From a checkpoint of a small mixture-of-experts model trained on Wikipedia.
Experts: 176 SwiGLU neurons an expert, 2 picks a token, a softmax router.
Training: a variant of SOAP for the experts, 294M tokens, 4485 steps.
Below are experts of layer 2 (counted from 0) of a mixture-of-experts language model. Rows are named router (the router's row for the expert) and show model dimensions 256-319. Each number is 128 + 32 x the weight over its row's rms, rounded and kept within 0 to 255. Numbers have three digits each.
After each expert's rows: a language model's description of what the expert responds to. This comes from a sample of Wikipedia text that the model never trained on.

# expert 20
router:122164122087113161133149140114106078091071111087157078119185104140140156173114160114111104096147161099097152142099116087162121127094117161147152062154117125151164119136137170083116119098106131
Description: Conjunctions and connectors. Function words joining clauses or complements: and, to, for, with, that, which, and commas, e.g. refer to, contributions and.

# expert 31
router:054148167103183171121138099133116102125150143066103125078126092149080165133085140160128102158139171079104100130108114136160125110101066138104152136134079106150107130108157151123120173114125189
Description: Nationality and kin words. Modifiers and nouns after the or his, like British, Russian, same, father, daughter, plus mid-word pieces like My-th.

# expert 8
router:130172153123145121121164110079098093109126130121156118097133108131162149152076152102142114097176140091133100089098128118153191126131109154058135155192152119201141098173141140128135161097116158
Description: Digits inside numbers. Non-initial digits and numeric pieces inside years, codes, coordinates and figures, plus percent signs and dashes, e.g. 117-3, 115,000, 40°0′37.

# expert 9
router:106157150108173201051103097085107115101122133129116091113156128081160156147055171138145113143132170118084109114143067155151172127082128132099176134116090123157132150122146157075121153077118146
Description: The and name fragments. Mostly "the" or "The" after of, in, at, or sentence breaks; also inner pieces of proper names like Th-oma-s, Mont-ma-gny.

# expert 25
router:120150183119138155094186043112050128105150134087174119124168095135134115146076116177173076124154122088112104104087132116128175037078133150081100119175156151173118106133140189124069145137081197
Description: Capitalized name starts. First capital-letter piece of a proper name, like Ti-ffin, Ga-il, Vi-jay, Ver-mont, usually a person or place name.

# expert 26
router:114139175123135216114129116117121094072090161148069113132128132093161125153098128123159144118222164093094143130161067135150156155090079154114093117161077117146159077121184126076094122086052142
Description: Noun suffixes. Word-final suffixes, chiefly plural s and endings like ation, ity, ion, ers, e.g. Platforms, computers, complexity, battalion.

# expert 17
router:079137128135139168106137080056150082102123179053170041086151103104108168158070136154200148075167123096074084164089126150151149126130101184124127134198058084140157078131152198120105127065124112
Description: Hyphens and dashes. Hyphens in compounds and list bullets, en dashes in scores, slashes, and prefixes like un, inter, mis, e.g. purpose-built, current-carrying.

# expert 14
router:084198185094135192083155171124149123135106153129132126094169078103150136147093172160111107106130125081085110109136083178140120131073098183105113121158118099145159094106143175131094130123123199
Description: Heading equals signs. The equals signs of wiki section headings like ===Legend==, plus opening quotes and words like first, most, It, This after line breaks.

# expert 2
router:090157143171149187088080075115092108065070167107113118095146069108100186147119156159102129141129145141076104104148119097169189146114164172104128103140128127130135143167164139101095137088074144
Description: Word-final letter pieces. Single letters or short pieces ending proper names and words, often before commas or pipes, such as Syria-n, Alveola-r, McNama-ra.

# expert 29
router:076138162142127150083156066103123079058111171137132137132178087077142172141073141164150111178128211133097079111109098077146179139139151129097141086193125144108132111136192133076113131109126115
Description: Mid-word pieces, plural nouns. Word-internal syllables of rare or foreign words, like er-up-ted, Ca-up-o, plus nouns such as years, members, country, version, company.

# expert 23
router:089137196143198165120143128105131102104120139087161104111139082121143173132079165102149130108159192117097086123135128149163179165073083143087149138143098144156194116155143143118088115103115176
Description: Standalone numbers. Whole numbers starting after a space, especially years and table cell values after pipes, commas or semicolons, e.g. 1999, 104, 3.

# expert 27
router:123153148076143154155132114101130103092154112111105112108134103115127142167109139128165108173177113129099097130090113185135121122110089169082104055170069111151110152125157152108056150072123181
Description: Short consonant fragments. Short single-letter or two-letter pieces inside words and names, like Man-t-ua, man-si-on, -ng, -ut, often near Japanese or Vietnamese text.

# expert 0
router:155103150065131154160117103083089119088108121125145082078133103077133179212100078153169111102192163110094097091101129115094156131090131155107117134162158137110159111136118166073099168103115112
Description: Suffix and hyphen continuations. Word-final suffix pieces like -ing, -ting, -ating, plus digits, capitals and "year", "aged", "based", often after hyphens or parentheses.

# expert 16
router:133132170045199185075168135144134133087095162090101055120130136120092150128104200127150104115124178127126087110076098102153163103077134147103107117158124127161142076113150117121089161119133209
Description: Mid-word fragments. Inner fragments of words split into pieces, often technical or foreign, such as ec-os-ystem, Trini-da-d, Bol-t-zmann, met-hy-l.

# expert 24
router:110125183103188162166125102117110119081103136102104082116153090100190178138089131146155128086173170087113066109131089171160141074125078173083145106104132113143171138143146157123123094120077164
Description: Past participle endings. Endings -ed, -ated, -ized and the word "by", especially in passives and phrases like Armed Forces, lasted, pushed, Preceded by.

# expert 19
router:100172187098159167092142081105085082089144133081128120081118098113153150120105153131134121104175153111104091105124090115145127106049073134092159084135087117150172071122166123079106145107115160
Description: Field labels in infoboxes. Field names starting list or table lines, like Genus, Class, Date, Place, Election, and nouns opening table cells.

# expert 30
router:093117140114138104072136090084090121100122122073124112094150097144174144132112137105169110139146160091113103118097151145156178081099137126098155141167134097186102078112120153080113157103115156
Description: Month and first names. Month names and common first names like September, John, George, plus early pieces of capitalized words such as V-ie-w, V-lad-islav.

# expert 22
router:056133195076095142093136072078093083093084109125170083133201106123131169134109086116109114087132171124118116156122100132196132147102060123059092137165100120131140112130142126143099144074095141
Description: Copulas and paragraph breaks. Auxiliary verbs is, was, were, are, had, also, not after subjects, plus paragraph breaks ending sections and the adverb ending -ly.

# expert 3
router:092143130094107151112164106158070114099158112097112138056190133076146170103104134167144102084163114070117095130122082118179171110115102197130115087126140123185173101136136148068075143124101177
Description: Articles and determiners. Articles and determiners such as the, a, an, his, their, two, mostly after prepositions like of, in, with, before nouns or ordinals.

# expert 6
router:042172143094173142077140122143125076108121117099170084119138106122120149130078136159117106135159116090106096140041090119136163088115118112087137043142090129132116090103130131115126130128144137
Description: Name-internal letter clusters. Mid-word consonant clusters and fragments inside foreign or uncommon names, such as Pu-cc-ini, Te-agu-e, Pe-tt-ersson, plus prime marks and accented letters.

# expert 7
router:100180164133169142063146124124124123091078167117099059053162167108121137165096152121126107132176162114107120034135119079167155069110092164071167152136144127144146117108168157130129102089128165
Description: Closing parentheses, name ends. Closing parentheses and brackets after abbreviations like (NFC), plus final words of institution names such as States, League, Cup, School.

# expert 4
router:117157174082191167142181077113091090071127177134100095109146130137176186145082126154162084132148151103075117091115085133128122099125130137083100101172081102155152099166169095126119105085035158
Description: Line breaks in tables. Line breaks ending table rows and list items, with minute marks (88'), degree/prime signs and an occasional possessive like their.

# expert 11
router:100171132132137137100187112088138134123092157089162082088114134130159179155116163102114070154168201100090087048118121150115133104088118129128110135174105141131156109123124142086098162088121132
Description: Common content nouns. Ordinary nouns and noun stems after the or a in expository prose, such as design, test, water, limit, location, book, cell.

# expert 12
router:114144137168195180132187053114121108072164108137130132091166113111117126141100146101114124151155149114106133092124111110173148117135087114109138129219114120166126108113138128092109129103119169
Description: Pronouns, dashes, quotes. Subject pronouns he, she, they, spaced dashes in lists and dates, quotation marks, and word-final pieces like wrec-ke-d or Mioc-ene.

# expert 1
router:092147164144182106091171106088128074086126131109075095092172092104166145129079188159177111136144114116118105128074126109164150116076139136097134096147125092185121110124147113085078146104084151
Description: Commas and "of". Mid-sentence commas and the preposition of, plus and, &, de and middle dots, e.g. "Portland, OR", "firm of Franklin", "tonnes of coal".

# expert 21
router:093194167141125183114163150050122068110096123095125152113136128131156149112084097156204087117163154081088088090105092193167231100101048124125153137143117121117121108139151135030153112127110178
Description: Mid and final word pieces. Middle or ending fragments of longer words and place names, such as -ical, -ary, -burg, -ter, -nia, as in Stuttgar-ter, Katlen-burg.

# expert 15
router:113165142108125106088115082124099113092142149096129159085138126098118176141109134161134071157191133091080113124101124121190144146087086155070118066146120128179096106108182177081118189125121204
Description: Table cell separators. Pipe characters separating cells in wiki tables of results, stats and rosters, plus semicolons and a few plain verbs.

# expert 28
router:111130145145161165104172135076098115096116203099123083072134126106141141127131088108157091110152128107113116082170118177143149138130051161110143131136130057129175127162130108073121132067143170
Description: Verbs and particles. Phrasal-verb particles and past participles, like shows up, run out, held, used, released, won, plus noun stems such as score-rs.

# expert 13
router:103151185126130118086123105103120071099120144102160090150195151105151136167147144204181112127196148103089103119144096133202133132080077119050096103179076073154175127117168123119094159123104163
Description: Sentence-final periods. Periods ending sentences, usually followed by a new sentence or paragraph, plus short word-initial fragments like t, s, cre, dem.

# expert 10
router:142163152122129141092148118152109105117153102110136107086126110139121130102134137102178124157133135075094109084104096153149084100057145113107194116168133072155114134126143137110149167088100179
Description: Place and name endings. Word-final pieces of proper names, especially place suffixes like -burg, -ton, -ville, -shire, and New York, Carolina, County.

# expert 5
router:131163163066177173073186117089130048096095174098184137085152117086168164149117111110159094117137153075091109129116118120145142153111056181081139120162051119137136109118136136089088146094085149
Description: Locative/temporal prepositions. Prepositions opening place or date phrases after a noun or verb, mostly in, of, at, on, from, e.g. in 1851, at the.

# expert 18
router:090133179114132175084151106101111100095132125163178124062184111044106139109092207120142126135154156069138119086095119176202132133079096102073175104163110120153170102155132121083115137073090148
Description: Opening brackets and colons. Opening parentheses before glosses, dates or conversions, and colons after infobox field names like Colors, Draft, Municipalities.